config = dict(
    hidden_size=128,
    experts_per_token=4,
    routed_scale=0.5,
    lr_router=0.00208,
    num_attention_heads=2,
    init_std_qkv=0.0667,
    init_std_down=0.0,
    learning_rate=0.00455,
    warmup_steps=200,
    max_seq_len=1024,
)
Below are experts of layer 11 (counted from 0) of a mixture-of-experts language model. Rows are named router (the router's row for the expert), down (a neuron's output weights, with its number) and show model dimensions 0-127. Each number is 128 + 32 x the weight over its row's rms, rounded and kept within 0 to 255. Numbers have three digits each.
Before each expert's rows: "comes before" lists some tokens at least twice as common just after its tokens as in all text. This comes from a sample of Wikipedia text that the model never trained on. Tokens count by the router's weight.

# expert 13
comes before: " |", " ", "0", "6", "1", "."
router:131125128097067115140161075095100143054110136166123093124107074087142125112103113132178158038153123046183096137175136135094131085048127119122134138107113144174135056099197105167156130153114071074117131151139148147162110123148161143086125096157098172142145089112091084102086121105116098173161143143160096148167117201133118151149157134129116087101131145144139144168110162191139124120118
down0:141131128149139108107171179141100102135133129094108130117134188161106169157122084088023179145132141128177137082170078083147128131133155149117144075112174143137171150128162133159164083189077102155118136070135129080131133143108129084089153080096084175089054148123173147115079103121171122118103142131063116119169093117174087131166154101118114137200152169095110082105123139156101134104115
down1:099078085112140129107101099116114151106110173117102115117142159103161111113135144127110092133133108104158114124145143142116140156120139112107138100014094156152124110122151114152142171135116085244179187065150112085091114146091125096168133049133121155134149118103132115100158138107153170143129118109144099121146068106158145100178100151224121113173185138123149115080140126213142114123189
down2:110166171138097127096183111134125130190153115078139106141110127153147134093126097134119192025109132081194106191144145102112093140152100085115085121176115090106108148111119108163136178190113128099094185146111118109161175117139090136179103172175146157169129153096127154119120143150080139155139081160121060140099108088089112087082087140086090107166094142118157175179147101144102094100124
down3:173114115116149076097127124157164130118111116140135086149186149161153173161212082135088149189125096108063119166106108097096077131084088127121126085108210142195168123118145059104145127159109100143096138135150114107139159088065098082160168102112185172167099120106207134142100117089131079186105128151129143134133157143146157092124115119153127089177143141113102129064153146115138107149116
down4:147093150180113149113117092120156142102122083145126113144118113157113114138140137080143141161093072096145102119118095188141122125180078151163094106131179145103097168170141140115180147097127104096143114054109135040161168140080147060171131130108072096129149154166117048108068152128201165178119089169123131130173143160169109181150149146113100129119127119088181079130101120109164181121106
down5:158181140104156129108095078177076124098136101117150116122125130129215119091133172141162137153099199161168134169112129109154112130157195170113191128131028140150099086107111150101165119159166079120113111112159171105165068122123148133125189132168123148119112131158118123115103215148095125183135130119189111144142087125133178092159123131121096098136121160144168142088153181165167148098090
down6:070116108149089147076124127141092147082122157143125075174121096134168097127161136152162109164062115125126123135086213100020096151154131134156098143143117139165091148107112159152183134113122064115130083161167126173082100128085136140086149143197101095134137158123110119118184094109138155064189128092123144131092146093137122143181099128152106089097198101116080157135106131153120116174155
down7:124127194112079138087127060059166131123080110144147141123059182116168109177099127097139133092112167159086154172117101141173135130146149108106155167079093125130114086203113176118126139112153126170161139088120131089150152156134150112073191127142207133120108121114143154115045171140152147125093155133129100122182099147135102164102068174139133085145117139126089089082115097147109180171127
down8:137096083107163113149126110113160120159074137125136143094161184136154193155140185164147099059153167085134044142088081112129146096118115181151107129140104127116112132089133104181119065154161099143129113127161116089197063157171051118151148140086142143089155159123183145102159129110159126133097152119190142090112145108055132157057116152142133105114110100146106136146115094143165063106130
down9:103138144117194148136150164142154135128179141142155141111106124168174077119079116153224145126106135156073108084134174148159158167155150125161064170105095169125162110144157103146137127113117093112099098172112110093163165083131138096146191084136065136087166073104096092144174168141111155106068176126079147225101122120146136129145147093107146146120094061153154131120101141092129148157126
down10:165174159129147157136147151129146143112163156085130177126113151149075136137139097132114115178104128156171144199148085120114096110115099143126059114101079201085164084116123117094119120098134105140083153109131142137172122183059134140089200149173161086165175123172100159203101195134161108148057158091142158113129145138147184193148105140118147098144086114117130108084116153093138101126170
down11:175089106087105136168151079153115186104137119140121116136146146106075117146077173091152092128136127135153159105082069125147097150149089107143131138140142139144111225141062090123130105097133144147157139084165147089193117194106174090053129144165141135214123098189137165112191141120132148132163120105138103092088163148116147120170097087110131165081120145193103133114116090106109182145138
down12:104142079091151156153139174096194140125130126105157096120132091151145088162111132074138145093115122137146084135140092095086104114138148133088168121116143122128102158192137128142107112125039109182132078074132127143099163080059073202165076112099127085105068103129101148114116164115124144133146127106167189214070081150065115144147147133099173129138158120135132147125114134076074150104150
down13:187166105116134204137092147169126150122163118138089133166063129150093150081075102110142202179122128104169137124125139117186149090094138085079126122136140089068099105180164126133140192167179115178131139102151153115132090101138082095152127132170108143148133150148084170128125131125135111127122132148102025144152148126094111102139083129090126130194143162152077134107191118175081146134076
down14:087116113098068148131219159146174131156146093128075054107128125147129139097149157200112103146142104120081099086155088141146111160123204172120127143190138105128085150106056128113170118143121126089134065143137142082119105069048105129111110105182087123131097145118157126096134107139092121122140086136072145145129159121105113146103094170099103159100197112145159138121101136128174141173069
down15:081103089142127092124144167166077110142149112113087074100135150119107168170128141117146053122137106147146145111156096079101128142139129118121106126149118090163132158130110125147086089154152141121133134096100156199113066144153091217055101111133114181139097178085162131052150160122190072183097027131154150121148157143146111131110108114125101144151116133125154119170143144158080203119145
down16:127134132190136127082091141130070152150181120130088172074124135160145133178140156173089154094084150169178129119133135171161088123151086071122083112199126180184130123123116136187126094116105142137155116111123179124113144070086131130131114144160173161148135072099136186152150129083152065100151108157138133144207145105135148135107143140188091099098082172094110158113209133115130142152169
down17:059124147190049166151145114157127140136131116131072096111159186148119124140111162128170130094141142062128146113152149177101096070134095106187101142166110118131114142130152134142111112088099125110121123140137192098168087144167195147082104067105185118117135170123195148134174164104129103122108146117068084095142174140151073124061174135084162120109131108108156096201132101112135144168147
down18:160060163132138092111134144087089128121176157082108097179166161114143185150160120109147125139106161085137084183068138105085155061167138166129163085160166139094125114105152113168158133143167129152133162137147151119142180148174186119161140135136092198137044115148095155121125137122158180127133101113190113120114099052193072159133142082150138146098140086086127106151141180153128155109125
down19:075162108095109186166139112162089129105154127122111124114084096063094156104074153137101070116125186175113109152120120059064129111120125127095132190176142112116178093109131134067107151169148176149141146161130130087135126121131166143123123122122131107077139146133126155107136068176124123117117118148121157068178162130141183190150120089138129186151128101148116141071090191193064189135112
down20:161089115147170165090142088209107086113107145067105104105132132160115184178049105073101122132143150119136191134066117097101140113146172119145112108081154103130108144066109132133151131083099108120134071147126125126112111204099156121124133137084112117171139151140151211111104142133163144124138130110108172105145134172116094131126147136133093158102106092166131037176161115113183205161134
down21:171151149140182116140125135122166200130073125142197081171124154183118111125105088157198168136198083201127152126072125196178149153110162137140141111217142139117045165158100138098076138114078125139093150153153171143102109114102124128151123141107161179135120141131126176171082117182111156139170093118122114098114123103112119109164146095116115151154120102131139134113086105106179105102160
down22:109095122179175162128184119139185163096122072127152144143130126157087132128132109156060134147119095163131129154132095112084104155118110080127147131125070091186087084133143186137129105152107086155086130116144099108082138145092131134090119118147123128121135156121165111142135169219140198114134125176126158083113183169179118118110133074124168112118165060154170110177153145140225144081084
down23:137107127110146123075180118097165162146105115162140145080097133172104184095116186155103122081094128132112115101139160093144065190136136073127157146071118099129164133138156063123114119173176061142161137144143141126138106128090103108142103119122131111146111145054120100118114169154199101107168090133156113111139126133119058176102084031142147071127057147101135137169106111133071087105132
down24:186090114077155139144165135223149157111136070137133142109143126090111146177110154080105162150122132118138154176124153103174187070082155108145131140098149150149110113101112102086105170089110143161167202119156107091143147113176122186110135118114179157145146073112109201119100084118107140194118119120082120102153103218126125146095154131138096166174190121121170132139137180140147138104111

# expert 14
comes before: " the", " a", " to", " in", " his", " by"
router:144124187148068087123174170112114124038128118099132149104077135133103105167108105198192128087120147066109127102118148119176135119136102096186099132100150092178112066165153186107132139149088118143118100083091161070125117142113139133117167098136107089168042095104112124135102080132144180148112122133111095081189117178122105134108169169154093121115141140171119100107139088126171098094090
down0:142067131112105193106147152171101197120099129112108096170093125096162086061092073100124145151118120135148064132145107103116124102128178072157150123152123151108155137126120159102130109131130183148136124146113185191119137164121113119120078111129157220111115111139190189219149121087132127094147131129138141091172178079161132135155095186129111155142098128143151129081188086090150147165150
down1:108100153090139097160168120147130087157126159125056130130134158158151124161126104169154113103156167143131185165147108128133121161154175151139092138149086114159123120202052135144211145136137145175079130126085153034139147156077105141160112141113149099119112123131091151120145095130171076157075168131115152222137069115127123088177089185150104108132110129104123111062144140114099132142068
down2:145052140153168150162095117111105150111103121113092140153131170168170110071145137147099163124117107091159141138165104189098171116151186181130041088104122153111108092102134108142212086145155191145104125116147097131108135141094108154138135178043120163129156164181134145151094145173145110204116117142149122131084114152142182135162109135160138082159117105101145139071206111109132164113132
down3:086176116157074170106152191154114063136157132160146089088128100142142113065086138093159096146165127169131137149134181119123095119122109127128170104177110140178151157128122063164134137099074120111115175185124154101080154113137084108175148137143142124132149080174120144134148127144102113127158135121163059142091107149098135088068106094120092047136073101117134121098060083160116199090161
down4:120164146158124089140122162129162191104099128091101155139126203080139115086139133075151091168123118103095184164169086106145118115160123092141124049105150082109179144109161159193103107129122120176121093084128168127168141131148183057072152112132114116145065134124096098126090098090110120121162095159110143167117132188179111151177135146157172096087119111143105090131183117098147130161199
down5:106157128135074105093099103110119112136166116108088102173054085134120187164183121106101122128140136165120107112156127153078131143172123072153208115123170127129138146117177160103122120093203115081148093209132170113120142144091167082118062120103144096137164172168092110140201096124061089090187107122143150113101111140137117150118129100133158079128121113142133187146158122196108149114157
down6:068120120132117153154105149124102069081115111107104124145130165165141129092137148156146085096132146062103128123176161097215116112140136141105131133074168119173140124131097214117067114163087134139118081097122102095145146149085132163114165151089132077198056112148089054112147126174112104140105119052080088131136125152112131151075136156152055155103126121124190107105134093105148140139129
down7:160179117129154101078091145132069166085154126117121184138123081166117170123134167129077098200134066122151110108089111138103192145158120180120129116153097158094071135095110124075087152151054116076104093079159127103090100108083129100129136120103117097129117175107120139103178123106089132176093156094081109138100141106128114137076131113058155156127111146102175133153180172115110107070185
down8:140126117151078111151119123168185099111144090091174126149154135162109107187133130127157093095156095213146185109139135028121127126207099127178109139100146135140128184090164128098148122143095153091153149133119180099136119138091166112145152102123152173182150078099111121138059140131146125075119125105080180129142138140168196113081116115093098102108085191152086072144127114113106090101108
down9:189102106084121137079077109097137141161129056123124093135096148152097102129136071122132129133149077145140120165143130139127093102095179123097125066123100171178068095169180159212121167146132106155120099112166182140105120086181117133171120124125039158138120144175150156139164087120159121105207124097140135156147077134145172144183093101087116172127122130148115114118165155105186154138091
down10:097201109146106121131118109078091131168126137110138156139138067105146114120107080119079135151110118105138132068142081137104142128074062109107152111111103135149079146209181115155100083158122055151081187107102128095102147073144107138169156080149171139103105131085163151140147184148199123110203109181117121129123134150173092108146151101095178120083104156152135101162103123159137073120091
down11:094115115143086095170120138114143120086122116133109111127172161162180169162129090118147121151140168115215206126121137099135138116101106109113145126136160135123134134116112149116083096153137147191135148085152062069129125139114109212125172166149090069083139120073101054123123095094096147161123110211128112140105111095086104115108145153162081128072085149188162106091131128175139090066112
down12:132140148173101190130161171100084179106119143119163133068185120082162118111129100184153159088098140142137173120158093138155136129132149163163136134127118124112091100151048107179128094168147136138073150151160155065099135129115141181129123140113169132064075160165145183185114134129113118144149130216074106198140135163138080102101159075147150144177161103127145070139090156148123145152133
down13:106114090087071145137144144135123174152144115142107200178117133115091162130112097181162136038133120103142145179174193122152142128175160163111129119063151100100156180129138109103154101154150147166136116060081111159147155154170091181073146106124110156120224165139163118120135135108096188152129124155068099139079148110173119126095123182143126150131123123157113138118169109137100177176089
down14:112173102183137106110092129129084190166099125082099145125120081150144161134092114117146142123120127172161109148090145128156119185110145143134095123140127172088164168159129114127092131115092184150111065128139138098148082125085143052066145137174175080070113085168076114210133122112108071162126060124112148129152093080109160130167185157125170194107135152163144118159136150086123123076115
down15:097098141118121139160184134125183124097183158157127133088184190113146192098130183131158094139141119156128134100146175097164152126103150115159176139095133074191114131114079154128101191075092118167112136122105092131160189192087182179134129096153114126157145089101116104160081140126139087102114079146115096103152154085114138114110141140164064150117181089067147112130072134078175108147146
down16:171136105075114105146175108123120142100124107100093102095071147111148113175109075120106088144151141144150146179109164127166130102158155137139149111191139127166077148110159148147136125080126196107094129112103112145045137123087065182098151129228128206159141159085130143087120108129158155146060184116156132121170134042131130147077151122158137150140066131131142116131137178122090122109111
down17:131182047118145085116115082107194159149169095114106164155147185115078143129105136140149151096152073165148136116140161163223144050170096198116138145090164112123070122190123124131126140059105105147156148114125137109128100117155134128161162134115109093148142151166068103150138096113118102179125114106096077086141102147152129189101088157089144086103161178116146143117144080090147146116132
down18:070128128120131107063065112090122146131089082138099124154056119104150117148101110095094172110124134125118123070154107167128193119075141125119146177157119132113165108084125101134124142084150120081113174144109110117164124155103108074160040087108147196107161131169158100061035151045155163106126144134110182113106139109132118082150121142116128108096141130136082179134100157130155124101171
down19:150153112127144097084152134137155107100114154125169129096100105069083091090175116105136120174138165108189150177090133127165089070161109146154152083079207086165160138132094160158161142157094113163174109104133097053168117129107090097151173121083115133147116142100144136097088089079150083110098150116144142189089065155158152177116127127077143056073138140119129136106137122068130089126152
down20:123112102131153107127100175115131125086156120144141107193173121156143160073138188131100139086163103150086074085111170077145143156126064132065092121097103083163162127145132129141147150181141145153087050128147134113138044159083126147118139160122127069120180151161142136141171107146132160068145111131144163124119156121072143114105115033107110115067106079166125121115123186152141166102169
down21:101177189137098144108131069102070107106092097140141106172113146121085171073177113150157206151093102204156150116131079116128092142135173191181126140110140169190164148101156093119157130111097163122111155058105110150126181135152147119080129111184172145128154128106067142089189125118148096100096160135126127106088108140098113101123149121095133114110131159099200162169141114081151132087125
down22:172073145144135112106077138181111152097142114136115130087147104145099145127139152090119074058141135154148155104166136159092062198149104080186127090105075142094150182098161151159156140111118129163131108140182098132097165089167119119154165106111152074095171134182149101120109075157127115059098142152134139128137133075138155116063097144143135153098147158223114117122115176186167123105157
down23:145142159127110149102141162110168118067124163176112189187165176149078135135102090079128142117142107128126172112168124130069130110102148137147147085161097114142167177144123133146108102144149139152118144145172113152140115144144109183075092099187143181078154079124095091145106181136172156158130088121162048108209191066142119147143081127084065120108129132157156150186134164099136100102141
down24:138135124122204136092099130148094125107098124125146183219130093137167095055152110125139138118177169128189139135107105127095142150123153092098077120171114149198134137171093150147175150131156135115122163084159140099108156121122061156164123102129133177133142083104139110108121157123088126082090119065113156123149096090076107027122117107117085191174138118152114123115131162181120106196143

# expert 11
comes before: " ", ":", "|", "201", "|---|---|---|---", "200"
router:122169148168096111095161155122143129081145094138138099147133059153108125166194135127096157163104096183158113087153076142133082108111117107128147108088144166113075141129213086159064125112125113115137129219063168204104089095113148099159184141142131104122081113133135067128128132132178081118151150141149125147112093071140129137141141118171138122121132177132146129182210156107098141101102
down0:142147122188105159109161177062129115115107150162133144150155135102127155120061146138132115116079151089141168089101071081124055116125180122132157102181129105105123071130177141162073142175117135123119089141113154183157086108180142099093209162174181110151095124097113107175143140135196092109109150106105081120073115116180137160122138111153142071100083171108128138172168129148096165131143
down1:123133144158136148092148234116140123155147156103114123144085078146127095136140080099182151106098104108172179126126065160150184109100099143071120061134169144103166175125166162171094109065171118101142136162100143152124106082145117113109122202142128103099110105110118130131124145118152168092116153093156104149100202135142114149224051142112130089156176160121129181108098147110124123126134
down2:141142164122141154146110124132106127099099080136127142113139178138221126147155123131151157158089151073073098072131132160153176141174173137116150050210123113118066124129099085131141107099113135149097133098132158129115156112062130089170137079128102139111174131089158112101153154152045161189124183154115096106128154117124035092124122149111082124130149127080120095165106182126167118122165
down3:123196139095088145173180112107162118081120122139086140170108165164120139145165102083125103123074108103074119143148169127126098122123189149141139098153102127175131084102189117147106114175116150120118120119073142153108143080139159074096162167120162155098137083151092138074214126123111190124144126124153106105129152114207136137107153131180182143142085092103186118078175177103121172138187
down4:130134180158090120127140133132174118106196131137149147152166129084122197119181152163120149150186158125120155038136120107126095130167142138098091159139080109135127142146208114148139088114139134136111180147138153129095195146128076133149113116095152072124128129165104149066167139062149095166190169125141163139067098134117171134069110153115114093090128166163089160143104097103170097107057
down5:137115187124085164156133113114073129129138077090159150119134095096134106163154163101138157179120135129188184134061134118107104117171140139131150137104118190084120135174158153194191106179130147105087184114064139101124150113130151110135131119162114106158116182121107138096106129078126143170136150073150147086129141180121124143132241136148115114175126164105107092048123112183131106162169
down6:122150180132141110098171111139122155091100108084111110074108145035070138170121129039111143128133145129160072177132137140137162159097156098151152144192077175144067153152146113148121126138108169146184159140113106111111131126112098073143099165120191094165179159087168116144138164129110078144149073187077093140107111146149159151080160122091102157071112120150149074129116159134165111100125
down7:126131089091159110156119163165135065139147171101140132168136167085149098117159170108144137091164130076178112116110183126142113129146116135198131149141121145147143097114075123117161057143108089091107157093160137091191129182149000119084079138120065169112157125131113100118105141103139167123150109115122103117118199180153110164131125169165116128134144148135076102124100105066121133160118
down8:156174088154093115118181136096179092128079127127167059098096126063054113147138135106108174169171120117096127152144149150187134126176125097157111138137131144073098179151132097118103179187098128178138149145105108140134149067109138128101153220132121133183148116168193155161075152122151146058130132069108084150140064075111146154152146116109166151128122165140141094129132113112124119123156
down9:145109130143163084118142170137114121075153126158135169175123118165189134170172097116137152054120092160105157123121150121100176197084155087169118084165125099162155067114085134145137165164132093174181094107138049114109151172131101114130112103053205109092168129112152126135096071116121161158144125209116168098149087134147170158112182125151120169111088101140132108132118122166130095114123
down10:167144073160114183149150085111126059153137115101106161129155124074114154157131126156132072094102144161157106126086137130115104197130126111110138176139123087127121118125191139094120134087156145101123087168148106126135187088119157177073156080166128135095177083115190129115124135119127127112084175114088164160121076128161207049095099118134132188132179120106103164124132209176124124154153
down11:136158130081133164142131108160123120055188148112138118110120110098116123114130118084108114172126126110128113174170056078172125180101098044116089142137149172089129095125079130180104174150142120115154133091120142109136139104154176108160122166090144157182176127103095105145106171147115172110039087099141137137130090139183107152172095134154109117195077135112081186183149112079140116176107
down12:136176153125143163191154117178146104084117162132131076099122175161128134147143137130111141161170169142127099084137129103072142200162145184142119103165153095190141130123002100141158126153163118103084120093138137108153138193140136170110155067132127143157128190095111103142180160112105101170126108187122135113170150143116078164096132131068116121149143082126150124075111129119172111153072
down13:122097152152096144144090093144097111138162192061115134055164149070209146166117149064076098134129123119121152110115078109129138155156124075124158132102105117131096158080122078105213185086102172172116153146090133147156120156135194177102152143121135115151138083134154166215071136125117147134145117133127128142141069151136140151172127161107162136141178100126156125120146188165142140169143
down14:139119135123064118144117126140131141180127155085136128133073140116130078102094084109153150081103134145167112134146106072104234079106160118101149128098159136100145141138089097144175156144126142077076122138173108087162084181103086128111098141161102170149114134126111143086169098185061076065107115114174105097111137149176155157061093141081093168113085106108149071084122129131155091123100
down15:098071128129157119114094139138137096057127192167142127089142168115111174086124127099221137096140150152165149105157102130204145169144149163156043127125113163111184114170109129047109141103117145140124135168088201095143173129137126156095173128138083087115123110096129091157153094169147173163078084131091118123099137148132099132176144149111130109147137076136101148153059112079142157135127
down16:125140074113209100114113113093136090121117130069070115148116120180104155153143138124153138115167092111068101135122124077179162124110091119148111094116146150108097153122129159152174197069134115169181171099094177142068108136115129142196164092144160097080108107132094125137178089121110052164070086084153126138141121165176128099155154136114116089135120086105156126155106121104126110196064
down17:102180148100076149080107108154187138177152148081106128124159120127127138124108160175137111226111084119061143101100097123115138129147126105139136125190102168106121138123173073090078137114137127119208162161091135063142104142061100131101115154124163157109148116156081119096159100121064098155129130118134098128095143103091184128147125091152142083108182111160169069127147114127060190128155
down18:031100130155122166109105164091139120128151102145182122114118021113090103103125107116173132085134098077213150160162129129154098208152137084119087166208152124106137143096167130108177125171126116078130127152111121107103129106117120123127081126155112163080098139104137089113081098162140106124084162147088103188107104153128095136113148093172112105116065139120151139169131175128183123136147
down19:130146059121130131160098135053090073120166105101105132130088161051174105147111080139224112099180124109117157156156167143119169174089144090126082135116088119107121083059104134118112119227117146171148139118094126137092122129121129102171084138141108141149184172157126105097132151115169132099059170108129124106158105112095070115126101144090181129093114163113134146157090150118162133121094
down20:091165137131175138121096171154114113132075102122091211165166145109114154101163148137136132177170129057138111093096123161154156087133145093110141114187140106172149115177113141088136136141085137152126165120185129084097144152167076161115079094134092183102164143195134177102138148085143147188149154091124132183111129185127153079035152165136122146114165083149140100119154128153157079133147
down21:198173139108159096117098090124135085173136131104090141069134074201116132087122173132126144114122131173191079139149107119188112144118129086133186105136167086131146100083163216148130121098185110109113095127159123142168056077128162110103125138093097149114121127133173158143081095105107122114121105080114132163172117179130165145091154118112147103039095140119109103149080140072122141150163
down22:108148100145088182170203121133094163194092091135162189090155174119149163186118121108090117110132123110118150177092133116144144120141094139130132164132177155140194088145148107144105146133123084188167103104092191136102116099152063060134181148172133143094116083116124084147205109142182138187145098140092078112175084116141085178098173123137149124131098127108135150118132085135147138136103
down23:136124124143103118080095061178094109047103140172135096215111172152142082194108072154124035129189079102077117127132168120146109167148131159122124129132111132088095140102086159151123104103119118129124166105159080169087104118143115155105088078119055098146126128131113143135103124199140105110135114145090112088160109114116095094116138147084082158162165101095088147138061126154124146119142
down24:074080127091113095166127139117132130168143132151113108102156160083151122147109174081144096108115103153112161149135115084133084121117153143124185220112123144125186074111180131090158067112075141140218128149122120103133183139103141132172145096168076114094147106052125120129072143123084185167144086130133103149118124041149061119112114091174138118132121112179108145082107128118121169154139

# expert 1
comes before: " of", ",", " in", " to", "ed", " and"
router:149157180112157103121178114104163117141173135081135161131085124147103106109095090199175136139103124069128141118118158162105177118142124097149092152174081147126094046091170153125025101140087144135061129107133122146116165143131136122189112077154143125130094049163129096110101181114172107153163127141121143195149103125151112155157182176116104120122164146152051153137132125137147125120086
down0:154094130142132142165158117169209103158138160066078099132141124156124149168104123138175093115077166153155138165081101129150162142116116081094118122109115045147113072157129160103140142118168086146157073119123136156185122128093147157128146110118185087075072132137102153159131112142138071131138124139156107080176170117121157113104096099108083117069163158072072060061071109146126121113137
down1:117120073135089179154133135133147137115174215103059145120100111084140147118085107125133100154135121121164118117085132136040092141100105168068139067135055120173173103155134076124163114124129145133086165161113119091205164135128101137107118182090167133113117121151092144136117126125148181120148162088138144126146115071102137074109121103075175144081087157164163140125179103093098126073167
down2:096109109100196122131135117097169155084117147129114134079097114154137183109111167190206094090087113129135146084155129094155152101085093147125099098144175205111192153129160078179133136062162158106127134107089081156173160133093137161084158111146140140177165145161108099177121091151102173129116092136160099116119179136095136133136144144157111107109135126151082168122217155125161069123147
down3:143119143158107157094125159161147178140127098163103115139083179147131226089106126145200150106053102128141102195146159146106094162115120219085059141147150165117129081112126110129126157093081155119121137158120123122167150108103062181146097130129112143109168086135122171141152105132152120096094101187076065150118126124150110147117104177114085109196123166124119092110092106153132075135150
down4:112123098173077157110144196025135145154110180139123099129103169153092132124144108121120158082090128148159129110105110098107126162083107096144104115081147119164122060031097100079156127091122112157141178106146133131142153131178143102143132125177148188125128111153124174151136050100166105152168130141066103103188106066119054087125132163122165138141127129155098096078125135127138164123144
down5:106169163090118163162127096171153111092183104133113087110189170102134076138119114232172138158114103148187139083148168125105125159136108108095169129133109117170069109116092134178136137165121184149145173126165124136199105119115112134148128111120128124123128150149125103145128124093159152120170050125048203077102135120087107145084135143132112157074139106135144098163147127075117080192148
down6:099118122173145162161150137200149170183159184103111201136140123173105164160109129168087108131197156099166155122144149147146118141150129143184136109095120181119092141183047118145181091133169179088113126161148137101136160119137126122078112145167063133117152128141108112160155106160214142181130134164161093173079152128119163118193146128118084109130138131115176093121174144104142165158098
down7:097162122074077161109136104161083118140133130152149133072100115179153111134150111126135121149169128131080122118177196114132109150099072123136169112161077151085135131138104147115154183085093100065161141138112100138070149135143117134115109069117114113178177196154092087146125138113132138161130148087144147079158137157142166237090122131134144109171144143174124083126166188034105145107112
down8:116137151111087123119107123100121141126114166131144146205089100141138076138156195027103101084102076114075142131106142130122202146100193102124122141134103093160208143162096166148052114163074130125119059151135157134150117090135189158162108192074168122141152162116162168136097130103172128102141139144159072134120128127121101117126139091118091127094113143110128106097164152169112082109165
down9:121086098105127113081100171145157092111068109101113148119153213116118130132153164064062063116145067122116098116155139107134163164143121122144147131091166089127122141168063111162130137113103169154129100105136108114071112131128080179069120107161083106120126116117121073135095138114114113085152127183084066143099185139112062121127114117111084139135144170126087184182056149120171167136088
down10:100131132144168163128189120123161099088163165102076110095152094142159149153151161121125101125108128067156112125046137089126147180227110142096184109171087148113087105128079122115098121116128175117154158162174092126151224095125133152151133170098090181173123130158139167107103108141125107123161110101074161083163169111111131121131105109159143111155187178099175127120128076097099105165102
down11:114118105190100094102112150138107186088192143114131155168146060130139132056166096141111092125151163172145187139127136162116128122119109231110155091108170171124156132162084104154122109149126147201150146077165096155089124111167144159164157107140131112105189113159052161135141125126142109102095120161135077142111113120112113159080121106058123090139194186118132099159106116125072138123122
down12:082182081132052189126149084125147105159106172114138135090128112120121101162088126094087082181097173128172131135118210106140099123148134069197155138142148076080099113106056147179136123093100158104069178108077143137115146126091106122164171086172125183131135159144149144133137115126110114075131091108139132138104095124121092127068129160171136075115112137141049111134153107158119165105131
down13:161114150180099152102091080099102148118148165169166085106120168041043089088163136116082140113148145114060091084098103078106183141105204143138140116085111124137123111139149141077084089115144151145123151157149133104159064147174134150067108112143086140108136123134141135075131080109133121133169166119117162093126115054129117138159081108182189163144150112113101122134110134099133110191118
down14:110156140125126068130143120139134092108123130201077102106124110152173129190142090174135113077107028154148120099115108124127133124132108141106103133040106135135095126099102170135116113175093165189127168087118144096124174130129141120166167190123113151126152097126132152106129157158080177106202079121186092047125110126133090170089073135163098116150155112094132139085098107120131129173186
down15:066094163152138179097161108119134098136133137141107081140145156106146129153130159119170122151201129083122150138129095113073154109073100149186147119145133119172101127145140086098148090092170144138183190093102141184123182145136115171062088139123176155123154114072126031064127169101125124183113112120109144107125181130140096063168127092128100136148066069092124112112133140088115147111163
down16:098081146175147174161116130138140072182070135111161147115165076169109141124094164105157119106087135133090162114156154148144177190145134153178141141126146158131149144196166150143151127164185135147131114156164146182104125086131156121121130127106149104144170071162116101085130102186145108132185022132155158088077117179126174081151140089109104129073131158141069126133134076177113096117122
down17:098114105098124142117121092130160153156123117107134113154154109125087116112155143102152130164102164065061117133101115128177132119105114083172086146126141170143145177153144158093109128133092212166131123141083135116160110124104081117091097070154182075243126179133162067118110176130152075161069143110132137127091149152077127138113118152123111104133158123164120167202167099198176101137130
down18:106137152110136135098125127089120156102104158139113113126124035117131149118150152126166137073116067128156105142187150071109062105123121133092072105114107129136119138108097048134197098083075133136136120151048134147053119099119139161147134091116132095139113130154114105192089114146129138179140120131128138137188165182156130132105110204159082140156100167068168158110125131071137076087171
down19:142125134132177085141086142160079160152128044119148145135124119122153118169201171123148109050098055161072135142117113140173154077115165079094090134111129131152101117110093114126120146130111106130168079096140141185115149142099161104133118201098152137163170096122126180131099087150184149153183149154135174128094143090142099131085167106137151143086110072150135134085134146154157050080170
down20:165098176184125151155218129102153165072104143111125165114065157134159106193142128094082110083110134082114147069112106131139121156133132122087172166119097101107114141159142088100133107147143075174121123108141148127069178117222169133169099129108135080108085174119156166136150164139156108112131108151172112083176124155196112109085153078130099095150140104088083131125140134160087099099103
down21:143127105088134104150136071188112144113098152149088143089170074088179095179134093128113155141064126158092055095165098105161123127098081105147124157108133099128081149091159081085132128101137159085109075117121177096152130129110133150102164068144134186170115119126181067147141145125057171067119140167112160086121160132107153054137158151134122144078152117110151116180140179142167162118127
down22:112136110087099149139157198097101148150111179137205107116134098143086128098156089147168111107156135170109135142143137138118078148108151154127147068121152199158142143106126068166184114113212179161122183054124158100101079126166159096096116132096121113122135123148177152135078133176122082120096081182161102142105169153122140100121104145106050114184170131097135132150128125128164082142084
down23:119135160073165156149131100184096156124174118098143154155045068142087148061140102136065072109142125170096094096125147136083088118101125165203144084144099092161116110144130109109180097109083091099132075143184103161110138113131182122125118137126131144125137150157114241140146147151180151151166135124134165135155136089098171115131108082156154110174106167155102162124109137074159150140114
down24:132124127106117116102122099115108117050112133137193151140125091196117147070165130137118109169150119122157130165106175140117177131085107144079156143145159117111139159137122102125176095208118183114116139165144144096131139108084114124107162128126141108126042113115162143210103101108143086179107132135135172104138124162094146120152123154163149191164188146163207177094183170137167066184121